config.toml
d_shared_expert = 128
head_dim = 32
vocab_size = 7588
tie_embeddings = false
lr_head = 0.0107
grad_clip = 2.0
Below are experts of layer 6 (counted from 0) of a mixture-of-experts language model. Rows are named router (the router's row for the expert), down (a neuron's output weights, with its number) and show model dimensions 64-127. Each number is 128 + 32 x the weight over its row's rms, rounded and kept within 0 to 255. Numbers have three digits each.
Before each expert's rows: a language model's description of what the expert responds to. This comes from a sample of Wikipedia text that the model never trained on.

# expert 5
What it handles: Articles and possessives starting a noun phrase, such as the, a, his, its, their, often after of, in or and.
router:112129126149157128101135161147109094134163103067180110204171143111118114102142141135141136131177110148106089125191125109077111151117176128143161111175105151165150159170088170149125134089091099
down0:088179209161127107162140134124096188198148111132113182133065151130116151172129151127174111146094120071135074118117132173110133054143092143128146077115088196108104145120110111068098143125092126
down1:143165115082138154091181118202110110090084137143109207090080153147151144116088122124140141136099134056175148126124131152141070166145082127126139152176135130175126132176098134125163113145127167
down2:129205110121152167106135198099135188159122134151137113173130152045127159099108130099121155161126157101068129141168130138170181138079125107121109140109176080161165160054102141112138169147138140
down3:095172097137132142183124137105185161120156139156167138164094156110151165099127124119081111093134119121109126104051148105132152222107119073088158173103102118088125151132143095137033173159140114
down4:081100168117136108149159153099076162142085107094131197062132100119147141044131154108076163144109156138113174089146127144131137176154121125097098121095077123161167090127160066090089123154130137
down5:162136106159123120129153130164137149116134151156153159131168130103128127095203126133168153156141112069141151100138119123119133102115116192135141124136120134068120083171103165143149109128137112
down6:123170190149075110138089133148143133097158144143151168155151096154155078138112132197156144079156103162093187104166145153142064163094162134139145065170082108157210121096097107153104151123087152
down7:136120143129113086138145098152130080114078101121077141112180143144097132146166065143137172160093135150143091078113105158122085148173082190107079103161147097066086130137171137139133110140109124
down8:128088144118157136153132106130139116143106108123148138188142111183116202121077190124156163189106124131169099139178064166127083164117184130160153133115120086153153172086174159062093106099115119
down9:139147151154132130156150071127151138147077117164179173063106156114140197106104101174116125154116137176158125078112106152147134092047102131122107156128084117136122093134134136144133057116098109
down10:149159088162144127133122117151173183145150071068109078106168141088115140138162144130105153111142192131081112153098098114138149172124122147137125141111061147145153075117144159149146173119150121
down11:143196165092163088176115136144124150092104187152111105098108118097159091066143100147120152111121147097194150086103095136128130172159092173163149150087158108166151096165141062145101089118150127
down12:149212139135186204122066125112122131123073124102163203162160173186130180103128134102130123175171159126131170150145092073128125111183135149126141114180167132100146072134130118191153120094138137
down13:083083172105140183191135143140162127100128189144116114163128062179098100095089099088161059121152160095138174108142110154080176155130155100121115117131128181135102102155124170055150165147114065
down14:183179160138131126135090104191141096107136122165128169095093076118148100068108119128115158153106138129131079158119105110110099166177115098111166086135074187136150183130100076109171215112223175
down15:088134113126155136146133112092093148170158104117115175061126113147175073194108143140136070132154058155115101092055161081125150093117096159126185125159119118085091198165136160100159152085128080
down16:186135163147187089141162183140163128131148121125114128138121105121163081140167059067103152088073127168092107133167130121110157142157122165107144116160166111061135097107135140117107106113142133
down17:159119150117156149136165128119157148046126137152144076140102150160085191176101084129189139153109129126119081141120147094142072116154107131087157211121112152165106106157168162125142111106091123
down18:166100061111147161147176077056150100157164152097156149150119199143158126104145128178154124133089103099066120164111150116153137111162141112098134054127160122135170156130089168126113113062110106
down19:110125086163128181161175096134091176148114156118115157131065159111158172166140077120164119111080155072117077085177098139079120118110128120114131187109091173089144121107111168128192093158161141
down20:118101162151132192116147174130104051109148092141144164185131072098176110127137097095085103058086109106135152141127169097064096119094093171058120115154150123172141149132111129104099127144140133
down21:091192140162074100112106091158150128140143141076062177181115184117092094121154119117126126142130107124067154120104161086141111116125152167076107155116123139116096114149165097156126107150093131
down22:097116202087107139127160157199122184127090069154152141093162123158103135172120105106157167112178138151184139202160115150061110165113131144171150139129138129111088069131100142145169178147156167
down23:157150131127145134081164177145143162134154098068105140164118144116125122156149134172120127092073105100109156100122124106066057118161106104092114169073126104185137137137145119163154087113142146

# expert 2
What it handles: Bare spaces before numbers and the first lowercase piece of a split word, as in t(ornado), sp(aces), ev(aded), pen(alised).
router:083211158074128028128151101140113117143140154157098112148111138062102128152083123109156076167123164138108161083154085125066117102099109120093115099137113184162168107124109146137090131117146108
down11:129064105185075157104116097150160131130064146149155102181121060104132123134127131152137144128091133098100176119132129166084023211143105115116124124120143135156112119079119129096124154112164154
down12:070163179145130116128139081090105130136105117092101126116102085152081142079142156145126155160082103101141088087084096113132112154049134127121058156091136151065139140108144140221081163148129115
down13:137169151147059112108093156101130119150144105096114096156120142113117102117087089076107159062146090091156063148168163127116108156097031113119152164134083105133097160072103173128128140124151175
down14:158210096175099064150140169151170108140089127106132158062124147150126126088162139172153176118146151142111133116103164050138097110119174135095090149123180133120093181150124129106186110132140082
down15:132081116110131142125138139117085144160145092120142163132116102130117089156128143050145142099173188129186086055081087140151103051121086089105068083062125097139144144150186168129111160124080148
down16:141087184118085146131149097189149120160133105127092132155164148137145151137085166053100166121083134160080160131126106155086105129138121128091188117199156107176099139160081173135143086090160137
down17:133136170100206178144102137077113129064156100131119148093122102121159158148114112128119130149161131114132181117108080137165132134133062184134091195144152086131111160129089176137122183097121099
down18:159127177149169108117122103168130131164130129180103134133121092145130120135139087103117119172147163162099141164178122146109110188105166098166056149049162135175171152102168155118148077119146139
down19:132106103057161109102112120142087143131139233109120129163117209139142107124099134161122142196105075196128127127148095153167105122120129157123115140137114136126219134071154143142146109118162156
down20:168145087123127115166122117145097103137195150103118115142081129161073107150112097145127143139077140138138142156092133112164201104208152118076117105099076183128098170099140106115118168172076156
down21:143104137118093103138109165131083093179152110120108170082143180177132131154113136102124114149106112142091157163097153078115156098130134100142138107063114147139177121121123118172097151129127169
down22:129174172134140149134167128177096075105094159157116159142134122077126094101139142162078185118120163115134156115168122102174142176086117159060144174105145129142156165096139116104116090171167138
down23:135165120124098131140134133164112092104155116112136166146166090145116148142127097130141103077110095133099149178092112144113101149126160193135114120133171151102152147156144155117149172164152104
down24:192084125140131175174134108143179157149135085131092122202151064152112154163084152093131152118082116081144175131167127144135124093151142104078144156160104133203163124174126076110098096121166155
down25:121151116175111116153166167107126098078106168136123141132145181154090177155113134169151190190127129147133106125189159147110102147144135098094203201123129194161103125140121114100127159170157114
down26:112077095144108122171107087131150134093116081161104095092104129099131101118145018122147105158135198143187133175073124098098118092088114098095148126131138078129114113157108066111160144131142129
down27:135141169194132127122162117159125091141105102159066201121086141094113101119085093123146081120144124140127114078139076134178156124106162115134150077141079156120163185101134127105148099120184106
down28:155164079080100124160136131164143109142098167064111117120167165089113119130180119144163121190177120175190063135146135166118096170107154153158106152124167107147157158190133136123166117092162115
down29:069070172108109160104130147144159133168037129079125136135142077165078050157157166104143127113117101129165162110147110148116140096112119151133120109131102184127124130164137135112089168198113135
down30:159127120125079070129130132147094071045120105188117112151136126136120104134129197107118113141121096170130145171148153143112131110081156130119165089177108147161097130076106133175129123085109118
down31:096035159192125156107200121116118119060186133074132084158116101103151118141138140188098082112143127167065111197176145169167121142094145162144150107099108143103137121104133101126163093088116138
down32:090153091105131117065098129109129156124164086086111156135130103131104183176167138147057120211131166220095116128124085150072139123120120111057135166162130122129175175173106139170176113180114151
down33:132106102150084103163090180146134116139139162054115146092154097155138100168140141106120147099129101170137173083144106076149126159177091154140158178142188129098129108090092112120157135142148081
down34:133072145119122136115172149101137100094103097114184176150162193160178139133102111098165130108081110158140140153158125103159114137115098089083065142138145137136071065111048130069058179129104157

# expert 4
What it handles: Inner pieces of longer common words after their first syllable, as in mach-in-ations, exp-end-itures, determ-in-ant, plus some periods.
router:153193143144115128111160108186156122104149120150097113074139141101119164117126148110144120105148133108137163187172128085149168124139121134066160089107126174117167126094125173187161099125139171
down11:151102138118143120073199166143114132179149095169089122142123092161132096119156128104102144144167108168109131143117209124128099122182106170116076095148162139216093145098106168102145130123141036
down12:194080128142115140148103119129142144084147142067105101120155100106142125157110179080118157096157148210120095170142113106132133059202095091081124119135100127113102129161085126082138049084114160
down13:090098163164125150106138100125161158198097096137127171180164121100141125152111141149163146142105156165110065053111099120119083104105096168144129094187133127143137128126130103080177120181118111
down14:172187135129096123144140144130165095197158112195231142094132154124167118083094120178146089146111159111140100138128087091119080167115094141088158131056081126080149112087124056124114138161164161
down15:130133129089117107123140142116182142094108125155096169146185135128124063158118161123149170130136144130108147107121198057074061170149180066113102147186121160135082091206153090116108132157084111
down16:151109118102073148163134099107148084103139155162113121076116110126099152172126130175061086157128160157122171113107090103080142157195086111095083121204101165105137108138102137211130149136172101
down17:076189144155179122081165157100139086150095141145129099098182137116119141097109151119100067136135093125051148064112125142128185185172124139141082113088103171143167158089139139150158093144146191
down18:152119142097127134101158143149120115126079088142141101162155122050148118133178104118115119192069119103150121152187081082078095119112130131127114107108106105064043135207176128142154102096115135
down19:132123173124080126142132131081131142117118155149114139115073149158130180148142179100083164175147136093135141172123147031132123149161193161145148104127098182177127083129132126066151120167159137
down20:141143128097110170127138091134134187171065072144135169110150138063119164108174155118169151120073077095114101125152166097104118093108081125140143173123124158153098174179148086103156128127161115
down21:106148155178066101156133125149092088079085171090132101160178134132125141136060128161142138122140121147121136131112182109121123193101168086113099114115144103093113154181058136203123170121218107
down22:158122116176143120072115143179121105145096185113170140171116074212119077096177166124119120127175141151085149150152107079160141089112142164113148197119175124157108132131094083074169087133147118
down23:152129169171194131166059141103088172184157113101170111123161065076209119132073124114130085132143102141139147133118110164077122143181140127099204078124182127089124142102091146179070135124133144
down24:184224125096089143142137100158122108122083090159151128116130179162086195129141160136038143145132128136098125171087153100079102177133147077161112085070149116136158122120101096087099157120150126
down25:105047104109146159140116141119193111114141063115140196103147120132099111141079115095202122140110128120154091054095134087068128111145114107124119106124102138141159061140154148105150201143151149
down26:130117110092119122115173137191146143136192125140155108157123138079145149142138073095116115119159128103119166154169091158144103158164158116120105102244145105104121116096140095135099062089114198
down27:106194169069174114093093131135070161171084101161162104165112138103116148129133150148087110127121098078106071076112154090138125127094164132171095113177122118130138118072100126122148141128138169
down28:146048118137060104092142100101110080198117153155122113082088074111190148140156135107143070182118118097102129120112098100076160170164131194091121116171094110144132103108104161202085133085131140
down29:036103080148123138132121109159155170153171120112074163085119147130144169079078130138127124114119115155116141122095086045160116089131129097153081059093164142137136098175164131140099149126136100
down30:127076136169141125134151123145145119106131171112189125125138076098110140191116110144117104208123159126147157141119087087172138132156076128129133099048117134122122087113171150110119198137142092
down31:046211083106133124114128104103162153115156139171091086119122110142109098119112127135162134110176170081114158152109091118161086150168117130111163111140113126137161183111114106084178174130120153
down32:153103131124149144126099076102137153120111179184153200157103082086114085108121110125142144106165096136100104133143133121060118119121170120182136135149062125154124148141128151126179126135024123
down33:132127024104148097068126099103131152094149080179134106121147136135118117123124108165176123074181158146142183167148088098107135150113154181065070101118179132157094122103154133076162148136114205
down34:136147095122186123099136125094124164085109150076145150123086142025066170130176192117132140039072134135112180102176071146169143150138139120094122093125198164127147135149124117185112122136117082

# expert 1
What it handles: Line breaks, table pipes, section == markers and field labels in dash lists, such as Genus:, Order:, Label:.
router:145137114107137106108104126186180088105109160131156148078118102158156110105100069116188108127140176077065092132087100159137128141119157144145118138113119175111136137116099056103150121125079108
down0:076148090099129115129122126123143096110164108124136124154152150115098095122114106137134115093151151101127144099068174173077113125168146144099097175123206176141104148041074144141072138155122078
down1:084133144101135140101126119153122103125170180156159106075163108174158127086133077127135177105111107153134165174140118156099130131105168138110105157149182152121131172111067137109117108110080112
down2:126094073096160152174122130091146151185104120127108145084112074079124119114098137082089089042140135168074099134106136068092144143086154066069130147097186148116136113108139165096105126172104082
down3:115133161130120190122118120107086152054126127066076128095101074110121123033117127115192095118132105125156125107127134095112095126141137135191157146148138094135113150128123098156156190182148139
down4:161131110202080080082114131155137091142150143184117097144102127103152085079156129155105090136102184100128065093182165078164112128075142090119122111164141131131162152191133171133144088047121126
down5:165157119165136121114125190149156123113157118109152121183163091161196115103138071137171140163156049081117135080110064136117122144099125125123114058200113100144137173178079164140116110076116128
down6:158079201158085179139183144168145120119162128091141155155090145196150101147109084100130196056094144148152113068144132155175165132123190143158156147166086130136111132105169098115128111126151118
down7:088088149050156118153089068127174163117099123140202181110193158137068177133138156116119127134145154172134083104168098150116133100137103177119149114096130177157173129133151097040124201138151113
down8:148130139135123140135118101142176099126139184103082154067162147130083116158145135161158159117125182112135073067078054146131125124122120186114156114195139109150114141114167149126090146158177089
down9:143139196140119108095191180109070132116156094129101157093150088160115120107072070116110134125107129170068115102162167102098076143108141074045156123156117136107109156095156131187128106137146136
down10:147071192135077114136161164147120146121133124108165169110162128133174158157111125159133157121102122111117133155127099072165139063169136111146170128195171116143162131168095091132103111079142088
down11:122098143164098175084142119132120150090131105112189107138082092095114101126073134118104146115154137087129171121153062083131093108163130126097136122129093056115101158112088124149095096142121105
down12:108189118108195110155110092163151140108126126118152109140092168084149125128178113094140108061092153059232183112117149114079155133156098160190132146143089179148175118124140146139145126124150122
down13:113091140175119153077128164144140122168132175150118122193164151076126091149132131121111112148084113130135169144146122049143130094151083138104133126106159143109147157159158067126119091143223052
down14:141155140083114129153106069115197137179128087113186124190180089147159088129148158111162171121130120140117103144153142150071113108106117081144133162089115179121101097109121150151133178191167094
down15:167153152128170202117130106179123138076076155115082188131067161159097154106127162134111125120093138113116100125121120147074109101166127104144157156169103101077112147152113119129089127118124102
down16:136161134121133174149091133082091201097096101127154118082104142143155128141097144195135064106123112140132133136148168101187140171188130099117183181103091123113177092146163123132200140119096083
down17:140131084127112159164155142119113153175069064054092107062186145036175153156122141128118152156136130145109147128126098112105128090117111165127129132166117135180110155127172134154163164102128099
down18:139140071117072093159146079117072102171154089161112121150089126128154162057166122207149149114174081135110146142086170151186106128100109147113058109126100115140137093116117141199161192128109175
down19:153193087108092134122111129112089055147100113134129115142123181140139128163167081067064099121144145154186152161124178124093129083159151095173161174081081113148180088130142122089111041093119084
down20:111117150104148126109138151117134037125067105190145091145093160080169120179130153131089100118087110124149115114123124135113117145137150082110107134139100148131191142140162148172151150157119105
down21:123159124149133138131122131095097131127151087101163100183079107115166105128152099153104128124151158149144145131105179108149164173128124177129071112124154117147075120193145125171149144108087170
down22:109132130201111096136187108188126124130007079165104156145141080134132150165137170164108148123083140171116080093146130075122127163097082160052162153136136115151104159150143125127136047138192101
down23:156136153101163100101134127162147120112116172083088127109129114168059104158136118069150130065116150115082164147142137203123111140081120112129146091077155130130175130126158136114162180120173142

# expert 0
What it handles: First piece of a capitalized name or term, often a single capital letter, as in Al(ix), W(ierzbicki), G(estalt), P(TS).
router:124226146126067078073155138134129091151099149124114130141146177142125176124116091148131064137158043074113122112148101157135092105066174174179156109096121119169188087114116127163083158124147097
down0:156062102170141177136128187137058118140132140138121082134153136154120080069175154116147135188210151132111104093151081169121075090084117100168100153104130105119128161112149136099083142142116150
down1:158147179083104200082177067098107110188075128171088101137131076161097104139160146139096152196101177135146083112189154134105136116147091072078107077156173135160142111142099102152087129141166155
down2:112181139135193125114121163116157143149084141099091159145131166122113125133105135152090126126132116049073153128138112065109089125110107148107136112088155103115126139140106100197122090172094126
down3:104167225135144129096084133174146107147127153116130142144084106170126112141109131116122118174135144090082083088132140145118128064154129168083158180103077116135130156083105159141155088089171142
down4:096127145115110103142102136102115153115118145121061075122110144088071124114109136117161128074112116182140145198157125160104119129133179120175124101107135141095138103105099136150108178164174137
down5:139133170143101130161091171103136104103255167131152102146123199099123137139112158178138108132117148160152147146123082135118107096101136136129105171136143125139144122126111147145097115098195094
down6:152066113101167198078128060203113107118086176185152109133145117098067103143114108121162154147170113097105158130159106136186128189141082110109123154134137094154111115177136094125110130152140083
down7:125194100111112154123133083093143128088101198152132159084138160216098128132158125172140133103123083121175105117176199172089120148120134158127078119063094060141140154144173174114083073100102097
down8:158127168108160125170139086188118121184161153133148140165115119061140119122192160103116137099131207158158140149205130150073113124142100136138097098100164171104102128128178160097093136164108119
down9:100119126098173098192114181152152147141135161096080168170092050064104120179190138179127111131113161097149119074128117114170097160144126083100152163118091076143174129157105119133176109133179113
down10:144161090178034128097143082173198183134143159159147132150140119062129132138124094137099078114111141142135079073141078136080151089091147082168116137141147099124107162114138103123143154128149149
down11:207164144110093128133158128171139099122109184178170122114059118127148085166134189135122097134076142114116137150166140147108127163129094086123144103155151126095127147100127190158094099188156119
down12:100136153154144137173115183071104092155104109135130131144130160120135158107122056138107129176144118110163146119144133135088117094052103106168166124167037113117133170114153118121084172092062064
down13:137112103142166128086108128131069100130083095137131126171124167113122156109131144100132143079140124143122158088107146105120155175100128106152099117121145078157182114142130153183066158131124100
down14:106091097104138149103188103172114171143168120152175148132140106116092130126069116149101097148151090118149114097123076172110126128109124142124168151164051170105124158131093060170094131110178151
down15:167128031120148155120160098162131109109109112098155123120074123093177146127168045183071174176172098130126152168096121164170133123178141126146168185059171108129130140112068108108128140123128039
down16:159107130124127135131124151148167181086127076137148188137148096140087154149089123123150125139129140148159059141162137116184151127084174166105127173092156073083159176110140084071166129059100177
down17:106201099126044177175094163143123088132181113168102110129189116075084145205150103162115126141182179117186087139126094135107128152078076084136218113129123122095158103101135145161178118132107151
down18:137123096139153174178138172048097166138134158137116104117135116094089120112185175135147091118127124095119178103159101166103109222115168084156113118114124121129134118145162101194103104089080117
down19:170198187083066120146140107111158131117144175142170142139113121173175136121138160148154137140147152096148143158161078157163085124115211092087147055195120097093106145131081110144153111161116129
down20:146139078143116145095097128142176200091104100085152094101097160190123099111093147231162158098161117178092088051126100149141112166106149137078136113154109118139166114135150106062113164154160150
down21:083185090108155134086099159100069092154103163165172149109124100145122173117076117133128147163140170090100179138132169136138129106143152199108119093120114091103185129128146099099070129147100162
down22:138093101141108134174119124156162103109149166192157098133138171082073152128097118128115138134108102155191165142125129108114117129144135125098197175163131096099142172107069102118127120092093106
down23:088147128180144157126073125141102117127120076144161115083130053088127155146149183126174122043120151158177117132103095159181157187114122128074145141100139140124140134164154160145216171122109138

# expert 7
What it handles: Single digits within years, measurements, postcodes and table figures, such as 202-0, 3,07-5, 4-00 m.
router:160133131183153108132096139124153149115128139165125168164139183138152103147155113032163117128172135106086086122051135110147115124079083097122189078129120174189089155116089166165172131116134088
down0:104198155117122097095116107132109118139071094134090102171146120092136114157127110155136163094089117106125111089101100122080130165104156118090079134151125153111157156100064153145172122091037167
down1:094124116126064146134151157111149146130137111120109095146162105168088167104092064192121063089124083054144109111167116114150104118114060149106115152120182125121110111190142160152104068053110136
down2:168149136099192147081086104143109070171128102152110110085073104120109141122146111161126157105156185130150080089154146130073136074181188126101119113083145125130109159103164098073110113148127163
down3:180129139162111131102101177180053127113080137145096087138166116132115076146116136144120126112089119119134081164123071141064060135148127101117115141143155123166179101153172137110180170091166169
down4:098088150102143118135127088087176111096103066110096120071122119170092197106165161066161133138126142124190112128055131084139072125153116120090124089119131108077105165121109129101145153155093103
down5:126104113124158098138121091088040131155070110145155165127127137114132158112170129082100139093125105081140107089133124095153080090118137155121139172139125119118093124151184167115185117151116103
down6:112105130110174105108121114170108129176158133125124070121123096148159095157136112120139102151156180090137120136108154134052128190169140052058077146130144110110129126164138159109150102090151125
down7:106093121098184126137131091153149147199142201132091068123148080109113147137113145152133098150173059107146147110152074061077086154141126173119138116146069126114080146071117108122169116115093171
down8:135155100092145126185122191166187118107127162134178183136151152121061127133094139166171100105147129160110148051111133149110137077124179137104156120200099161105118095191115126157106126140088144
down9:148165076173144124135170128101160081185139092104042141174109163163120105135142145121123116100109154150141165175130139085099193191188158117188168094166082185163124150087150090099102157136138116
down10:135090156157092155217121146128104123141145173135146127129176130121132086149095158120142128168124153134137131158157109062153176204145173111131074085127132113079089159084166100136129152088082154
down11:152128105046097145090118118075112147098186137140151103107128117155155183144182120140142085105081157146111122173107104137102078161132119135136099150115124117158118142122102151127103136116107131
down12:165107132129124120106197074117148139130106143159109107104141181175076070176167105150123107101179161093134150122110167178161115141096095145087189087124119158058102122153112123111147106138173108
down13:130126134148139143135113141126235119144152127158185163163102113153132177138147155134093125110158137163124172105120100211062144146155172155177114120108134156176092127149105098096127154172126144
down14:110093065081183103085102142164144099172056128143132146092127121127188159137146166119137128146126105145174133117133130135153129128145151111083186112181166148136133119139187132156101132097132176
down15:138172130140156111138188167076120101086121066107119084123163124147169109127167092192167094152147199185118089079159086098144174206117172171125065168082115152163175138128127137142189161168111100
down16:126178109146166171101119116127139138171110124157080131145184170084104112080124137106118150178089142143135107129115179135114103096199100192077179161166151133183124099189125142092089139091172104
down17:088128177179150138190128164105185104131126141150145113174118107124185075129143124089137114070131114112100103147194118137126147129138146158106165101133149155156158145123170046149059107134075152
down18:133159174159123157118131110119098181148146132131129113116120123216196157117121132130141143117113157045086129103205188168092102161099115089160123121113095104116145160064150098134153082125146164
down19:153108158088097202139122140121213123152173091113157114125146147115116119107129137126165148184096086085129092146145067092109132141171130077117156119159075138127161153129175228173133165118095131
down20:152123157094167136062078108170137190120204148123108154112172155086156145076104145143165069104156088124169065154139111102146155135146151167147126096078168169146165097106217151156172186203139131
down21:141129155134180168115159166199070112096114140120135182119103062102164111134196153118110140142114149115088147130115133094158159160120126066154095131077166144133133134081146106175177087067111144
down22:098148116127076144157092174139158073133121098104122050098112121132094116144101168074161095154156102119124150232162130117126120085134222125170137099108140106170174146088127116105131072146078094
down23:119075166149151124096149121181120085128142152128121063180112102156132100060100126173146081123147178143143155140138151105154197123100116186156133041166134112081112146164156144159124154180159112

# expert 6
What it handles: Commas, periods, prepositions, conjunctions and auxiliaries in running prose, such as of, by, was, and, with.
router:142120182164154112126112132085176118031111150171132126095146173073115100119092139165157108082197109109116134111100125112089062114125155193093171116143070139097133107121107132164093169124046110
down11:132098108102179106165092165170130083102054040125114166126156093091109093171147117098162063130048115150202086072175147135173154119134113105118112108073156089135105117108105097137164127104126083
down12:171096152138107139141173047112099096157140200126099149098130131177120107117089125136127164060105114139134107106122142093159163059130076194118120204080107120116126162132161148106105088099160188
down13:114117136129130168080130169157113108206113104164114130138155129094207086118131113103131090119122138109161175196148127106143108130084092142109132107120111132207140122078133137092168116119129077
down14:086180142130105115165158105175149112125139122109128116115133093109133144127103143157193165087123106133112033156137089133148020154131118149148168063097191073120138178160071134111141133091096112
down15:135154043111123128094117072150107088133090143139152162152129201061097137108096148147130099125172091154126118098172122137073069085071077111108124151142120153099111155119187109145121115134140173
down16:114202097186148099194126092106166110216086119151075163149101131131121123175157157098114131147181138120116135130097155088082167162130129158073184147041112160127146139094126156097138142118116137
down17:128075140088122125114169116108142147125175121098081114160129119125178134065141092150174200103123114146110180199094116127075129141147077186155138131218122168096148100134114069137118126120188113
down18:197165156096125120099146092087095125093120065080144101093196163119069154097105127116147126094093122110174109175138109199085187109093151157090110169095098134120119124096114115127132092115139111
down19:158171129127118162103118144185178083147153114159115099176173089131114136139084105164142067144116178111126114116084145106166127221093122152126099157193145192152180124080163071127146140139156130
down20:077200173090108161091177108144125152135149199156119095098146073122133070150111106142114100079147141185158154111130144087144030111074081156143131076156111129114143072075140129114070103111140164
down21:157087187156118134053199134138161119152094148169117131124153117087130147086090127124112125088118176157196125105143154126105136109092141133106162160188043156168112140091163046170121121118116150
down22:072101185170161094119098091091143128112111087118125142119095130096105156167124129123095124072149124144169135117102094087068094123127116196090126127079136095177151129106185099158089150127134117
down23:151169167130134153168137172144079149156171068077145117089124153141122152156137078123086139053149157127128128175131150159147122124141127090150143088074137166083082099165102133106117053092115131
down24:159097160182160168094123166131154140106092150153075139115144120160109134114148103150151065132171182113195093101142150099102124112154097187108079072114146075148101109093133097138132163106062104
down25:106121103166112166119143136139094080109100153096098126166088152079123157154140155171140114072167087178141104123168155132141154182118152072122128132145110183036088100117120127114116146150179151
down26:125025103133109186164084124096146142098143091095129144122131122099162164213118133123117054128142116097074095125099142134099086067144118093138151102142140124085155117143176201115136114090071156
down27:096153164136089173135179179163117139171102090098141145144118085108062141161095093151123112085067122126135088186174164096156106136142085104103105158146130166170127071147205110111095177136171131
down28:126189129069111091141150127180121184130165137147147149080091106117165129143187134133225104110129126067146129093064122146193131130099139150127123067133161151117119112129095146143151112152167142
down29:148028149236113192087141134100173132144120131140085111130103135144089162127090076156124167154139165155122147100135141131141183121066136119125126112187132099104088134164132142189151148107134120
down30:117119230053091129181138155127145094048171151206143118105170147131147079122112154114138151106148098115178044118087113143080154143135149106123101139147134140124119155121145051108153161121121181
down31:134131104104186130190145145121072124175114085139099134068135153099072142157101063108150125170131098111116122122110102156108145182163106178129131171090176108076120126089129085159157078204117063
down32:113152177079122131060126184147196107096150104141144096107133138094144151185127108139127128130127177110110115105100105076201142099073113134116188116186171168146113105104113106175113111180158134
down33:174115132080156141104167130134130170147159100147102086138115155121052101119168157139088119131120175179125149148129110130115107074143105127138171132082025077112097117157132159098135100121090099
down34:083167099092167140187135096140099137141185185131143126137092098138106100148138135149116203146114125110089142163074074159111122136124154128134099106112219124085190092140102133069128174099152151

# expert 3
What it handles: Pipes and semicolons between table cells, and final pieces of proper names and places, as in Higg-ins, R-ani, York, -ville.
router:158153100134195128142118184147150093090128160152109119163145145140082128139098083108166164151069080108129132103112105150107117116081170173190155122152088140092108100094118115161169145090104110
down0:109164141130161132103171083127143152138148112132179131148107145162125091133139154076103123139112128155153128119142154076075142092129120131150149151087144127139233147137120108122102179162150153
down1:167090109059101152117102169074164061143063054164132116114096105116119138159130101087095142087145225085180126155159170108142125160169124146092136153101127123179151126148154085152144117088108098
down2:079118188214122092124148133132135094114122125168132143089119171152136122130212130137096189128084147121178114133093097126125111158146119113084102144121109109177118080158158161124177153062093153
down3:163161182137099153167132086163157162127082111137161078192156124153134130121158161144134173092067156091127161121111169141182110099138185096099138128126127136111042092152118141114147104160170080
down4:147130127123158044124115167123191171146174101097096076096078177128136196108069143138155098137202103151095161159153157185145102098135134119143145149161152151170149142079111124104120138166132144
down5:142105120105163110126141137100145160127141112238155116117129136147084121071149128125107157108105115146092105113087134085146086103128144163141128173169079213087080132161157120124112110122122091
down6:112170109171057145122137080122121146169107087052156146158091148117128116162155182097178117146170186125094113110140089134124136126083113081093105175107070196061117130162113172128083133169153164
down7:114115138127130160145098120121135094086133184108119114082116149052150139141133112157127084137134132112117143178099133120098112168168099075158180138165146093108168100136117121052141109048136056
down8:163083122154126147082112092113131095120131210150164118189074152166169142095138099143120091202133129174079116104138149143102159102106158153123130137089098110108075087148141116117122125133149092
down9:127160156123151135121133140053082208127125090112140083114157177035142106102068108122156159114094102132126159157130058167125137115091131155136134064151113197127150187131128166128139082186145149
down10:097063095168105103155141143153111099128111183189147125148122105134177115094186153176140168122144124140076156079056106101118152140078123105126121157083155104095113074154161160079149183130106162
down11:157070158140109072115119058142169126160075128101106145127096122134174116131122135104197123172178163122176115033198121156147102147205190126087081139127143117124112138148085116119112171128139149
down12:090148112139121174131120109152162149114167158167104156129086141165111128139145105129071123160115122097182099144144117115149105126124109135084082118115126098183135086143073123131185071079164094
down13:118181092196131124164101156114125125124138104151112155121077115147149159148115074112159139154067096152147086136102153177176151114101112113104135175189124104163094127075163141114148157156142104
down14:131116092160121168103151117175084118193120142110083194088174105138107122103133136123091104148139155113077101136143127146120152176114089156126101186151132149210122107152131166139108134121182141
down15:093121101119103161117212073107120166074165106107134162150094117132193088048090133143157108143157099122140133044138206162151110095100139119149109131125128119110167093163115154149133132110157150
down16:155102074120191119136132113169227146074087110150089099088137104096085056111167174147136062136140134183173112099097125105123108134182076146100072096142192133129123103138116140084173124134113143
down17:033145129136129126075103174134160206140033166131123086104144095107111097132132136127119090159107200121090118163196116116149100071143069069184093092158110138127152147147119071164142177175093106
down18:095182130087132118144100112136094141154067190145124198121149113153217104132185147149175157111131128137138186126085148106101158100120126114125134113126150125160125170072117072095102145201124117
down19:188122086135154157176137103179130132181131125116099169141156148130117188132175119096161126147150145104130141117088142149135090142152110150159169134105089143084186089067171124134119118095214127
down20:132097144087142159100142140165134100150179101081119129099095099112087076194065120101119073105071055122150114118152142105194157121094101096106169115183130122114146164096177092081098090141119082
down21:141121162092088195118050200115186096143168155103108181094073124192140126109139147088154133184073074149111117144152133098134143085134130019137096097149184135139077144131126105121159160151065102
down22:145153148139152155086133133041148133112197143134121203086142147116063075172154106110136149087133154082112153150104182102147155154172132138100095131152148113150131093148135108095113132104086201
down23:093150062154158131085141104161113168091112151122147138160125134110098097120174172069090143088036146144146184155128074097116127143106150142179179143133095139140072138169146116120115192126124074